config.toml
n_layer = 16
activation = "squared_relu"
moe_layers = [1, 3, 5, 7, 9, 11, 13, 15]
normalize_top_k = true
balance_loss = 0.000191
vocab_size = 4655
optimizer = "adam_atan2"
batch_tokens = [32768, 65536]
train_tokens = 353900000
steps = 7512
Below are experts of layer 9 (counted from 0) of a mixture-of-experts language model. Rows are named router (the router's row for the expert), down (a neuron's output weights, with its number) and show model dimensions 0-127. Each number is 128 + 24 x the weight over its row's rms, rounded and kept within 0 to 255. Numbers have three digits each.
Before each expert's rows: "comes before" lists some tokens at least twice as common just after its tokens as in all text. This comes from a sample of Wikipedia text that the model never trained on. Tokens count by the router's weight.

# expert 70
comes before: " |", ";", " medalist", " Rep", " medal", "+"
router:128092164112152133142080126116177141106158186123195101134115181141083102119138114120160121160122127104160135141137149159145130111139113089086154114129097129128174123116126121146141134135093105110136092097102108134145114134092159132154120171118134118174122153158116112160159160134140111131110141146148132117156093110112112132112135134100139123143166148131150143101137097109109067159141
down0:170143148102135149133114159149120103106081137150125093165118158152152082139100127103110097109113137147113104117109159156191127141098093149128144114125162147150140146106163084135150164142161134090118131120152153127124134155147131121178131137127151162142180109094130129131132130147159176088128167114128149046151138127107131143111171091116131128111119129125127096149126138100130132136124
down1:105145097109158133123095147110114135135141132135130110087127119187149139146165152112132118135128134121136121171125084111132165138141130177158179160135109133153114120121132103108139160113074114095132109101107117122076125144130131096157099135158107072160132126107127102119172158140130145158152150094135101094158138153148146129105103127088122152100149123083152112116159087154125084154115
down2:132125092124137145093160150174108095127130103104124161170161169129142144155111152092117179141118134167132143145106106179133144149129159090106122086140162127113152143111133111096092147169113133148117136116122123132112128129129172122098097113111091135123147128116119125118168129148109133112174130131135139119115147096128145140131150082157091075120110133081118152127117097167117102196145
down3:114140129123114099121147127103122134143127134167147123144166169116110119151119111113120080136132117150128136157124124128107130175148096161142134128146148172105167157144090173113143122114118141129154142133118150120117098147108159097120112074105125163144110095117145163118172131125142096171122152128080194132153168143164144080087157112123098128119145111143153172123135150185116127121097
down4:122120090133170184126115130122130123101126106128118096111143130132163134144118142083107125113149098132098150158142157134114132151151122122098182106096141125170122125093149159118123122098117123110151139136133157096085132168126166131099103156115130145161109118131140129112139160119124113135096135168129143089140135158154114102075119091104088135106100103123181135055141073120144140115093
down5:114145101129122106146136139115127137131148092158088161188124106146172120103134122139139128090152124092125107177081144125141117145157122131131157124150146160133167117167118143088145107131118148120109086119199159144119107148120146088083163113142105124103083135086119116153110148121121149138141129107115141083111154114158105127148081132109114172128102134113088116160115112149120111095142
down6:131144125153121107133134150097110100146154156131154123141201113109120149120101153142103102169176147120130152159120187131056130119128098130108112094098130107137132123148122128130098128150093117139099131135117148125160090116133102122120145094118123152125110137174170148153125164142102102123112109125142123118072120106155174124122152106079072098156086108116147123106110106144126139136134
down7:149122089083125150106081108079138123163111143151129152114170098145105132172141127127137190135114128138160101143102090174127157129096126122123124108152134122117174089146118126130102128118148113141147108159135121101138124169151113097091172108150121132141151138133121146168110142132134167125126131123129116073160134156162139139162155138073163141097130134199144143123140132148133124119112
down8:089158130129110090105143075125136138119111126113134110163086161107129168095157160118170113151088146114116182125163167173127149109140146138106098111143130151158124182160127118092099101127124128122145107127157124153129153121116120094097145133127119099071116141114105129114127101110111119116157136181124122080121135155121100141142115145077094121124126151109095090132174100122132143111120
down9:116092161155125159166110131163160096120149112119090140134126133135114140098129126070130141145111058164152115131127145142106110152170169128145101117105127121174100094165133160128129100112146155153092132148116131119135105156164113144109111148111098077098145114144107102132088115106122124115131139173143141112124117194132100134163130147156150127149137129136153126063126149149115125154118
down10:137174108133139168111090127118150122128104147094115157146137096103143122105141111097120139121129134123078169148109120110144125110168143121148130127093115141141118112133146143121135138134156168112087074062114163139148126129133148075144134085142093118140131111111139145084152128124086138141074150186103129162161107103129163085163104139117130134154144153128092137135119101109132097096108
down11:154129157160141130119100112064117120139099145161132187124105137098180137128137111124130161138149146099121082137111113136163146106142157113143120087134099147100134096108142128174163111128138101101144150131171131113141114147142130097142179083125112107078122128141123125125150082133107131100099144150132125158154123113073173127087089109149126129128127156144099163126128127116120112171105
down12:093144147123108130127114134170104152122108091163118085144130095134116105110156150161123112110125077150106142128149172134118133138121125113132134178185135122108160145150146121165082094131128115157094113106147084126102120114151167152098126122140089156111103162157173136152163137138133050119106128109131179153136119126149168146099117122146128131101125152114125104113135118108154157130151
down13:138168150105132089141136113100151148145114106109150111099093161123139102142115111138121149108119121076151096146150107090111101111100099159119108106101109121106124130097100108139145111147150093108114157116105109140114150145146122135105104093107162163094105110153105160148113118087153148099103090148160087124148091142109104148158166140110102146147110101096098085158142098148168133149165
down14:114086188136143160102146121173168148145146107152159136114102128096132099153156151139133126117100142140094149141163120127148171137098145147135138115090157136152094148131127108132103109105145143140089101131099138106116106113185134131101116161080145124146105181113140132078133145193140115158105144135151156104122119159145154139140114096168129133120134115087144141159132092097116124141142
down15:068131145123153117153146111121140117137092120110115150142152100099122097115127154100155186115179136106155158139122117132113088130116165153129120160104118144119151094161087103151123121154171118111130114103147166077120125099120161136143187059134157108102144147096141127105118154144094120128139125129124106147134117126125135118150121177105093135138119117128113111124176159132150173113107

# expert 34
comes before: "-", "|", "\n", "=", "Personal", "Pop"
router:110125219146122091130093140063158106127151148141138103088144135175131119112166126134159087145157169116146131136120163099133146089126150125121161139157100156120142130126163121157112148133113136115141113102129103163130102138106166141122119144107113132141110144156076100159173118131129092141112147148130159120136114106093113099148133119095162126164160182121117137133148131110124116122115
down0:154121144117144120136115132116140134109102091133203116138129165131102097127151150140148141095135104131134096136172084118112146137099125144148134136152161129121142151136172147092107103146099081117138156111107162112120107099106149104132152115097090155130149122126131150067107149134144124135132107108112135155153130124170138118146120121111099092103170133107172137136129184169107137115055
down1:128115175130107086156109123115142140117139109077144122120115129132135119157140109129145144087124118131172145120093169149113201113129107103126122132072109106170136117143138114193140138133149115120133140135180112161100091142135116130140126105108127088101128127090107140131144128154167127139142133109148100140117094114126141130110118139096189152113147141111109086127143070088141173155132
down2:156106081130122135125130155174133164138159130112136147096184133096140116124094112115153119118151159103170087122137081112145091137124096190146120145139146132141129097122155143146160142117110128127107126137135114128130158115130108114096123138116060119149155177155140113120135150069133139127158147153109135050102079132125158117130149113123152158151088122104114147141133113129114132113124
down3:145122117151124148103132158128143104117111116160135145103137128071147123140104123132114121154101142125137183105129095133120129119126137118143134110129190144128137143079115132136172089134096136106120135146124108129188189121140170136149120156149085073173122133125135150116142142126121149183165149110145101134161145144128130126106071111154109108107123072122128142128116108114162132113070
down4:114096125174132100113120139155098140147115118117157137130146089124110089124117112109131134117161115134086132113161132200139114140119114108111172028129147125138126137085124128140143132146147121137113116136133156133133161135116132160099124131144086083132137157112158142148159118145102180112154149138175099092169122168137092162126150128145111141106116147135126150166107115157140106147148
down5:117110134137134148090132147123111155146173123109174137112128158117175145123109107112149166149143143141080196096063142109106160089141137126131095138114141116110145143122101127094146112116146136141124149140089139132152133122120137140102136119163106111140098135098126089146126108134144134189103122190130165124117173156153132118132132132169084122124134084125126139123126146145183105156098
down6:120141098090198168156093127165112119122150117109106107120117150140143137102145151098130148193089138127154150119128102161062151106101119126139149098143133118156141097162130139139119142148137098109143113136090161124126111099120126143090131116109107157144123139104156119128124078157155112116104093099145186111108136174155117122118139090111118163123111155164123107136170133146148123130114
down7:117120096122150149144102125105105135136128139124125111148106095093151134127118133140131147132126107110126174154094168153130119080105166122136126137162138147113098146147072144154103091128116096133119127110155117113108108128187155187100210132128138100182105109118166130150131150110119130132104098128094118152180153075108119137148136142132122133119129139103131113183130139096113106148112
down8:130106136106120139141148119152102128052175117156110122129093115123151112107154147141118125097114111121136128169170133136114157120137097109153135076113136157124128138111126142102133145165133147152144095098140114081113118122154140138163147197132127148113089147122110188118127129095144114150115123161154130130128105082124115101144079159132114121134118139125112066114169113104183151139132
down9:120100147157151144114113117120141101124131122114139137177161140156110166154128125086154148111092118133130121141101076132126104125152144170119139160109149179116159160116128155152093187100133156151111141138116121130141156138133120091117148135098121103118108095158115138090155113109126128165088128119184125091137142179131116158138133104174131117151118126166146099106138133118183097168105
down10:133090127096114134127116102161072109106152132122119160156131121133123138139140150101202139111102123099067088121126108149124129149126080154123126125113143136124146075100118128108110134123158114140118114116127125114135136165167106076077141115134157110116111075119147150110178133135150131121113140141120120138114118173165123124106103106113123113120086133130143101127176201132108108114107
down11:122074189092141077153140084092139116128115117120128133085128101131110099094146151089096104121120154144130125128150120150110123121164139138101155139150126139134106149163163064146072118126117155120150130087094194152125138145169160152136105108158119132082138129130116183155128163129119115126135130082150122145143119097138119116126147115148090136147112133118131105133138147135157140133118
down12:131126129143159179121124103114162083137097162143141150147117119133121143124149140143106114115130174119152132124113179134122135121125129100148164143134133114121112119118126159099202138121163119116143132119167088137130096149155145121088081170088117130112132151192130156139125111103133136137166096125144131135160125151123149111111154134162147086119057126099125114112063108121117152139103
down13:148124111140171110121132116142103122123148089104144127154179153136155104113109111147123090092105142113148094104099111134121142100117128105135123093151101102121111131168089169135153144113122141123145083100132121158173100147179152173101117140074129133142161163103135155103127107100100107120121073128134125129068105107112096108148126100135110111133131097155159134112136099110100148096162
down14:148134144070120192087082118149140124164176097152138136121141128093091134105149122166160100128156112123118154097121124163106101122156118114105146141112142130146126133114136137133112133137115174121131150099150111151118154164087135125093087157138153130084090102129110145142126159121116128188112122144114119122187109104145102127100130175131145131157113120107116128084115151096119164124108
down15:155145118098136129117118106122113104114091122132128137084130107172131102093138107101122120109109110124118131146153169118148131138122145119100124131110156160166147088118072085218133108155134121155131120135149102132137127143145118120147169103133134109130131109083132141150140097128144120096104096213136112118125141141123102110148138177112152129155120158122116102139127113079137182106103

# expert 35
comes before: "1", "9", "0", "8", "7", "6"
router:162122171138149101158076125106128104105177140137177140148101123152106092090124107150159097148131111128116105112161166111124115099175146105100144149180127144150154149123121147106131117126127145130152085104145117131149096139102148154150148129113105123168127189127107073128146160135106111113137114117120153114136072135140096080133085150105120089141125145121152121151137105135113121112144
down0:141145126117139094169086105118116087113117160094129085180110133129140141150144109053102140092077118125104130132097127139131155148110155155129086158150145111143112186076138138104120140140142127123143123122104117141124121126160145104139127134119136125097124116140148163142138097082147138112133164125168072113120090153110124162156121126098164150144120165139148149164141145124125117085122
down1:135206106120140145135137122114148179105083122128123126112118130129135123127160098145108121141110136148106162100146146138147123148106122183143099112134137145164126126180118152174127107119138129196118091167138161128138116138157119111094118155100120128108127097158117151133132136136119134132120127097149168123191137102104153142164127110122140101120157117131136103179186131137164171103115
down2:141126158090139135121082147103114127099114093107139122130154142172106139145106132165156104134115098116125160133091146104105112148097112090126131084131141120131156125151166083085093109166113143087100138128136143110090097151107119119098137146103100178138109154120149151124142121141150143162153091081114129099129093111139163074165133164135099152161133122148135092096137142159134118122108
down3:141112115166105113089112094149123127121116106073122137112143147059144125133117140100160146121105150164096095118154182115066129141155159117149119104099144128126114128179089125115111146192108143126163154148125152137140089072133100125117142124108170109179145119102132146148157141115128164105135127105097109102083111134130135147130142096136148102124130147127115116106143122115150144130145
down4:124123151135089120160122092183118131139135114129110120129092121102149119131139129111151114129104150191139085145120115113137135161148181140126186122079114158130149127082131100114124118109140115179128093132115101152143141129105154112102173116170120101121116116140173118160117087171131124138132143083137146107174117125154125132162129105121120088132114173127128175178135150128120101134151
down5:125169142124108115125130090187145155119124100113098132139136133146186184132131123128140174143144173101131122118101124131114146103139111114164113107116112123167147098171135115099078148126161110108108132164094116164131112124134117135129121133149114173091105119135082170095144093114116086164094148093125119115129111135137137151075129109185088126130100125129119128123143171116146131131144
down6:146187112103117071121126134173137141144125114067131103141112154119165124134127129147167151094090163125192120145112097129170096121129143150086147062106116114119110112091104142128139129138115117113104156162076106126127155158134153139112140094131088116114141143123131149144145122126163147156112127138119156105128113133091154139153139110113090151134121156114122126115090095167162133116139
down7:161164148114122166124109140143159130139081109092112091133161132102111132095123146166139143133141103084150156122116121126138101130196083115159124107106108119137145135156086158137123087144191101146115074128138121111130121079109115122142161107099136159066154109131146149094121132113107117111102121116154116110173111113130125144100139122163105134155105144130112136156118162107150121102151
down8:144082116116127167139138116142117083160133107125131114095150118126147120104137110118106151104128136116097146119100160095109128109148078106149119096095123169128134100100111127146108124145158126116115160129095120146138145146138173086152139128143135132098166148121105136125107125093115083065103153108116134109143124106097134139114173113115155123141141132070110131135123201124199127163151
down9:112105161152116139093133132111177139122140109125128158121122111130119108107143127121113132127117155128149069115108137137069123134077158137121129138127123103155133091164160146148112143100135101111122160136107125117169116108074113124151147113140156142107142139141158154116101146170107103094130116129132105136088149143144136162092145104104142094072168094182099107142128134140182165174112
down10:087128114167098123115132168117105155160140164169091084070101096084099099158126141169141156131166096124135131112121125114106134138106105138114125112103070115151157134164123138176172184131147130135106111138097138097153132146144127156134156112130089128159157132138115160156112111144103128124166111129169133179111142131121150144129155108111157100126116122130104130130153153138142111128115
down11:134139113103113158098154148100130116086131123109144130116127109154128152110180146161120121150149121157117144142128130143148119159134121107149097090119133110103141173150100138140109133146118124101166141128119149124099104098122133145158159151101140157130117145149135141122101117125094097124107099127123139122173120121115142190162142134107080160060116117133134156162137198073070111154159
down12:121165117165105126178155121158103128106100088117166149127141110128082102123133154103116150134135112172087075136132144139134105187114132155113172125138118121158120125100142114137106158147176169118090119115142133100074149161109115141124149125138161133107119093111104131168150136114123141116140147083121121182137102132126116137106102112175121118105154149150141113169123122166123170122132
down13:142134146131124107166146129138103142075100109111157151099129152093167173130162126143104118160089129137101117121120102166111152143161101135115161099141158099134171128121151128143141141098156136150132161092118083101135106142118144143122129112152163131106110131157147134122153095118101102139127145107150025142141114108108118134102146135121124124080113121081122135105144118111131145185125
down14:112091168116165122096078112099144069126118141112134152127076155162122131164153136139145136120150117108092144139154169127134105102193125131134131129166152087100109099149122099153117127144124106194131116166163115135142126135148135118108148120126161121139115120149132133138122067102105144131102140123150150185113125112131113134153145171098148124111114146119084116142163160112152111107141
down15:162135112119170184088111112139089123131118129139153113153154147131140098125136119171112130140117115148073133158092146131129165122139125156126114094154131105157131111140124098140121175119170159115140167134125130127147143169157109161154150128111113088127142109150125134138121122108075162121106170155133090104124108182120165115084093149124163162110138146111109077119106129127146151124083

# expert 61
comes before: " |", ":", " of", " by", " classification", "at"
router:115098163160124123118065132166140139126122157126178119132106168139128134116182103149157101172159135160120124113150130122113134094143147106118136142156093155137117141153134134101119166134125114099149113090099118140097139111119149162127141135092136163133124128149123143143127107094119102137045141121161122113171101137105110113125131100126140141099169180167120136116148119141119091187140
down0:123126160131165134141110126089125137148119128142164137105162094104103131139163150083173130124090138106116149130146122111132086108142129143124105132122133126119146127097126104211101118123104139100146117123134118080170131173102140118110137119149174115094110116116130145133134154133160123129138141182125114104183152132155103144115183128143104168154120128166138083102155176107108097138134
down1:105133084130121138110167127146115149165121145140114105056143140100123101138121126123085108095148092120113140122095124186128146148136167122101142131126099170134131138119103169119129128155078120150114159137131139149150113091134142096132161114134121128148158134111146101073168099122093150107141107138110155107126157157128119155153124105166135120100116171070164084100138136147127161119142
down2:104176149099143100124142173134123077102119112122117059129066131111091136167140130161169138109137133096143131126076117140151128080144103138119149146118114114128116152139155146130142116139117152122157117139145093130092123149144128160130175130140154093153158114153124161104146159093109150097130137092131137156147105099154113125182109153139140147132134182158126127101105150156139153117124
down3:143105132166126125130074137094143127128100112084128127139083136135105100140141153154100131125145127111124157118108092112126153094147118094137131118134130159133111138133113108104103082156128146107126128086150144107120134173101100155086114101123148177091138104163140154118168141120083168105146143123129123192154113166150177120135101135122131168157144150157167137119152118143105115183124
down4:111099163164121133145134147155139159117133129113118120092138107135111108099142143154162133094108130145162112183116143131115130139185115147125176132146118082110154112143159105160158173142135174145129124080096119162143092177108102118143137153129148119122130107119139151139075132150112139137131133085135122120145132086109119100143138050133128096145105095119105103089097143138101130149138
down5:148152132125132125108141140082106154103118109119112100136111144132135128095096117176133158162129081096116137107116111103184135138143127116087167158109125102115158085122111129148152148151144124122144112149090130098081149153113140097102145067112097178101138099163086145147099068122115149163145123130124126124172134126125133173135102155125097122143093113107120101116117106133140101103133
down6:095140095186131153140113118123116097139102150148137118119079165125112144136116116121122119104158103094124102187099097118122144161128129116113134158111138132159169108115177132148136142103087183118146131117117119112100150137107149159120126113150161121162141137138109157103122101119141134177116116146134121149159088123125101165085104094136112128096108110107075107140121128123180155164083
down7:151115138139130119101158107131132115121138095105120104107098120164135094125098133088149160099095066121111107150132154138185113125164114157147097125113142098136158150118154146145110110099156124074159137113129117144150101137135143189150112175138151145155136128142072122151144104103143073148157116118116122100142148117095156158143085136119128133135140138153165126103167174134155136126121
down8:141155145136112128154147115097100136108094162134124131124108104187133137112119138109082101124177158084123093131142154114158115161160090150178127108187110170155151089122089178138158156138111106123151117127133173136121127137158145133115146147126179126130121142145107102147105152094117115093135156102129091106084141137118097113112155147115147166110142146117120126124094130117106119098139
down9:098154114132156156133091119093115140098121152116142084064106116127123107168135140130134087181101136106124110127069135137156122165141089148138130101092132144109140107148055153133118120143135152154133117110124151146116081116083112139084145114143120085151143122134138110137165165110151106116168125123126135154134123118134100130117118092161169149091124149139148077145133155141137110115129
down10:099122122090112163147134138105108116125102140136091093141121120132155119093165100158099141123123148119133139113128091145152124145171118148093163143122137149129115150157177122123102146122159114139114105105158106140163120176107125113105098138125117132151168155139118116120151126114114127175137118128134073112137116132126085178163117160140142151099092068165202137146150128119156141108090
down11:108137087110128136142154087132090173158150090143121180163106104124143101115103153156154132138111102151113149145115126128122109171147124096124129135125129086131129121125126138155150114150117118116130139078157153141109137108100113129141092132155075132081109097120162158095159137107099144091168140107124117120132126119087164153179124140124154122128095138096169153107117164140092092106091
down12:097129117076129142111125183143094166119118097122134143138156134151167096090106121104144143110139133153116146120128138115097114154130151113167125163115143139128129145128153141131120172125163124140063113129166158171121121110094132085100097132144143115127122101097116104104139133116116130148176142132095124104143095157095130141151119078095115113166087147098130128140147142121124067071147
down13:129116108114144100136100158142193140146139121127112148133135059135136113103165132123116100094149112147183098134182133112166154154101135141141101136144094138094101121133133140175124092174163140148124142138123151128132115180104125125128159112097121146117150107130091150139138168124110194151121170126135122152164112144105119129152088133116103072099122128130144119109123164103131129124130
down14:090140087123125133138133148148079165131131114105094120109154157125160126135120057175122141094123142148097161139126156117121142135134158119176075100131139082107113143131114108146119166140172121147142107110112109129121110120118100117121136117105131122128165174146138105136113067120100107155157125091115129118116145174136128144164127093132098124160095114099145132119107189145138156101150
down15:150173126135119151128118095124085154101100130156101128102117120109147137121198124140124133141086176137129150080139099101133129127161166086083129116162160162115115133139134088129093111148114108094115111105124131129115142115131102128139142105130142111129127138078127103104091113093124131096159107147092123084108107132092102125148123119103143117082118119127128139089146181137182093134104

# expert 114
comes before: "0", "–", " |", "5", ":", ";"
router:145127164139111118153081119112141144127158149102167146159096169135128068125153121147213093145148115130130100180138182114151144078172143123123117128134084121134164105146114139118145123139128118086156087085130131125165127151120124110127144167115114131143153129154113124128133136115132117128115100118143137105098083141087122129108121144130140104118175141118129095133119073133098125152140
down0:187151121131152136110137083102145142143128076162129122089165146148130144172086144126075133110125112123104133125106144112165141094147149094098135093076130133111141124172071105151164093117147168136149117191130140110134133144131135116099140128109159134124120113167131109131136127167087133125142098127104151151116141161139171162104130092110115140108104145136162111117098115127133134146131
down1:123105121146146125162135112101147115152116097125175150140143136074131155132118146102174126183104148129138135100143117094153122108144139157120167117122165153149167119125140126138114135115159186145166141144172137131120184156124118085120134131168141086148158105170098107119138105132127136131144141099113108135109106112082166138094149143102118130145141167142154128137136108091145099113068
down2:117112136168082086146097109101115125219104130123120174127116092143107162169091138104173109133126133098179110165168113166132112113137192116126158132162144123117133117132106119149134148097141108114126128140162117146153163109122148126115170115132153107138114125126135126076121104176131175169110119138139101080108114130129144128139138115118121146110122099115130124113127140118151119141114
down3:098146104175137117101158137127088111117144163140110144140150131073102119149066113108103142116116135073113116150156099153160108129162153161150116129194092115142129112111108128132122134126163091154138133107154163158124136150118125158153178129121128137129155122116136169134148122132122160091126082125132113158098140140136149111195112093119157136142155131149129092156155131118151146140153
down4:131143172172109114163148153126149141160126132128130157142165118113164188128072150117072151145113124140140137087112160084139110085112133135141114089149085100105135151101138157150191110118144129125157122132157138107143107147150160120117188165131155137162111114118138121132123094098135138130109098136098113168139132146113116148156088118128117164106127155114141100164136141132150141127140
down5:130121151143116114102107130163141147122133112092167104130120128112110123135100118105121118155113122166107158166095151137142073142136194146148102135128141145118114159138144141156144155116160141109169123130120120133108157094117153118127168097145130099187126099147142133142114131142175131175131194091135115149123147144106206130141150141116121093121124179098097106116145107143138128124096
down6:164124081126143163089137161142108095137149106128132147096159131147156110123101131123101135137083140156152168147083112107128150106105162153131105104108142121112135131147107143158103107200137094098169122090147117139129132122129126057191085144096120121162113154142114138104137140139119104126121151136122119103142145145189099114152147114128105108113119119129161125140136119118098149089125
down7:127110131123133175090174130124090144131109161117111070104155111058122124155176122077096131133105123124152136142101178135160149133121163120142157131094102144115127116165160143134116121149128180111131129111171144113126116162117147151112163120104133136128146124164115124140144124108088115088140151129156133121134127134130100143100096122126164158147104169154130113105178178132102137138145
down8:160139112153130151105144161107159130130106146150122113122151122103119077144110120133117138136139166110086157098124103066081107153132176101151119139103167146122149140168130140142136100149144082125112134171105144152135089137142149160131079105130137153151109150138132127065147098133109094122148141109149090160151127120138081134115127160134115118149133128139111178125088106120117106137180
down9:108100131118110114134114114113142144134121158113191123092146119094131118155112138123139151112125113157137151116136075133127126111120148126100115132067118091185173135133127127163109096149176111105139118152107170087116171095157141114117183097121151133158154162146169128061097147131147136136143140129116122105118099142112142137099112124127078119166149121132134131091106147089121138140129
down10:150127111133127106110144143117126101129091139104162107173137125128077129153148145111100173148101121135161168108130154115122125149107101125088162190132113095126115087181122118140142115129131122136146151123094174102122150112149139143122110103140134137105167096127121123148081138128129081121145165128109107149109106196094103150113171122136127145098129146181140136111094125091144153105147
down11:132108180106165114125156106135144152147148110050118116139142136080122171177115127123105125119139134150146136132175125169133118163156168124168103108202141108170111143136143156154126116128133109120087175132128100085107125170113111138165149120119138083106112162127117127120140155158129101139131113104158114117139111107151160121121127126140126094094124136147140124149098119122139134149089
down12:124147109115089130117129091125151123138128128097126098153153119124113109111152171082154105148139153131178119122140130131098130111093086166143127198156116154144125070113116139116157114154153128096108114129108181120135144128123151145121137114152129153077152125156140152146104119180110104109159131100117118093129130155110120106145110148071130168105157130168127084145156145139140127124174
down13:165170138131124121121098151111114137085125128131177138138146155125108145095135130126090122139113132120117119135114135138081151157137087078156121108171139153125127131150160121099149160134087124077163129085118099114127123124123126167147116180141130157141134170136118097137079139095113082137106150135119152145133144128135112125116129110181168106156122128152133099159172184160157139147102
down14:121119135117112133092093139156129109108156114143110139132126135093124181122144107145082090087110121100097106171136096139107125146119104153135135081105161138144131075141122143108094094117135137143159163151137101112172117108143089125132118092071118154142146121126149124142100107137163134160128148126115106128095093123076131099173130143152162173123110127174145130163168113156135108129128
down15:168150105099114112158129138145130148104106137105136137150080121141149125118113103162128139136098116134104156084130100126112110126165129095157159057138094120120113147133114114110189097132104132122123073099108107095094093133147079176124135100105141132108119115117116158152150144123151114136127148136132142128190171111159135152150164122156131138105145134091098106153139129140131141172094

# expert 18
comes before: "|", " \"", " the", ":", " he", " it"
router:147123188138150123139105125139105121092156115132186088120164135154139103108169105149189113151101120133147140131144167134152126107153153119108119093157120129109130152090111130138151142114100096153123078121111120165135143102091199122145142136126110170154134167133110134173149161131148096125111135118150166104120131127097101131119096099117150101120132123112150110164115105101130090127096
down0:148198161155103177118103134135127155142109161115152157123118101134126131182110132104131120116134115126176135175130120104134136095101130162120159133115141155146137146121128148176154153123173099139174112123112100101130110148160107123181136157122121133171099122128137128124150117091132108119140152141181131135111143150121168125107172139139158143161164113125154141166147163146100161119160
down1:124117134094099103121124161108140156130084109123106144170115125121100122144108110049158140134142129129139125156160134148096109130081122159124116122121162091159096129100117159128130159099115094111140165126115165138174162133138127139131143115139113143145157132136147131168159147095124100087106122159158096075133137145113083137145147097139159132133137158152142133142104142162095151182091
down2:089163149173109121134146136104128103124090107089152127126129096110122147127161153111166127144143119134094089182100136153079144157114151093106136160108168087157145104141136164115161134092170167127140170139133119135149108143103149123109116093103159152118087124139125138166093121110100103151159165126122105136119103125144151136139147198110139136119148112124137157142148110164119138127140
down3:132148158105116112145107130123133160140133143110155121136107128154117093148190137134151111128089153152109147166162120143112113139101121066140082113150115143132139125089142145082096102118127122144159121117133110133137099111143112135104135152092112097133120151098116097096154084114126111100135133130126127144153122142133128093097083160106145125122163078144169156160169137147061128186121
down4:104108126178129099124105136154131130119160133135153104135127100140153130174110125094119179101097150133145122142140115148109133138139124123091110125126149162109117135108082082125110088114136149127120103145088133126092136164129137123134166091114135097117149088087157171130177123139094193130113108082138088149087114145116122113161132161113159148112104116116112092182103130138155111124132
down5:154145114094118124156171125134169104112157110112159129137157136139123110120133129127123102109115108172129080109122133128085159129092123104132117098154151117110114125132132114159171142145087111137105117132132088092112162128132153100084155146142102148097147155098064153148121201154151125145178149098132142131118121103103117119174111134119089123107078128131124126160104127120145095110161
down6:166159103111096133117145144131143106130094095101166133058145102111131106133176095144153110098137141134162091127139148118091112145100119169153080143148130110138158134128125096145129153122132125118147109135108123121088130104112059172129135114105151110139124155139119159143134145169164146113116139105137105162105139136110146091137114127148114149138121146106181105155106131178160155098162
down7:109115174133124117139138128098117174138171132100156156089101112136106129128118143101156133131121134169108087165121090112137139143139161101121142145157170155123155137089097150191117138108168151087156150118088132118127106085147111127149101146142103153096113110113102145131145123114139089113112137114122118095127151144117151167128125136175143139110097172106108073140135169126157158154141
down8:126079111104138133135126087116174099117148112130128144104107140120128124095137123119142099128144105073117129140141186134130126148181101130140126113152116144153114142119159092107155092133129135119147126100156101148106107131113142121119129121140135098105147108133095123120142119096108107082170163141125195151135167110114087103126088173103138109155092110131150147117121128155101106097050
down9:117108048138107110154158163136132115153143114112132143163164146110121121123193152168112119150093103155136139157144131139095179145116180142110176090153151134127103118117116156139127130129134127145112116121071102159108164156112113128103077144099120150103122128132136150160143138094155098113120137118133134149118153103174133128132124160115128123098127128144144177128101166127130151162148
down10:111143146102185136117085088154096099157119106113142109119111129104128098113171194083114096149077103096090163125130125139151115128136120105155121154127119142111150152140112161132135141174128103129114119093114132089096127125132112124120117108146128135154155115122123116124152134127144132144098129094131127139150122088080092086087084126104128135160077153152119114100111105125158106097094
down11:111079128146137142130130129149126142123129170086123143117137145139142116164080088140111118107081100124128134147172134085158121112104129146108112092099113123098125088093109169122160165155141126147104111125164131119136144090146100133123143099156151095104132094124152135159131123153148129125111079174107160181156126126168121105153130105139138152150155070147097118106126140140075140119128
down12:143158127110133191091129153095121080078103162085142145164186114138165131132101158107093138132153093140136088102179118136131140099138140112143131126149167127134109117143105124131144113132099112132126131108155119119142144114097098111145064155128127117156156105131127130134111088144139110124170144124093155133103138111119166159121138128134127130164125135150128070087143166157113147151101
down13:121137116156128145116161114101116151147142079142145143100125164050141114115138122120131129132147153133118101104145134148103170136150134160169131113099128115095196144151096079152137052131108110102135076139122112140135153078131152144110100106101162110118137125129161138121099127136158128140159099128130120120129122108121152118125125130113135164114146117108080135140164105187104148125142
down14:117124140187099170110095134091130109151130121181165115117115105142156141124114128183109102138116181109120123141147141138141135141125126132144118114117135172154152135124124149121161116106134158142131087178164109102082116168109113129156185129106126086121121155135108162103114153149130129175162131085124179128105140110137128123107139177136152127141130153130122090146132149111182115107125
down15:127090085144089107122158153144118191148134122116152159160165127093144134163087132128127140112149168136125119108138142148138114136138153163135117144132162129142191131115068122126106183154117164086117148148088148168138132093093102134158133115135111142143145137141127152107117135131119138152133139123137091070098115171078122121167126124140095121122127144138128098107146101108136103112104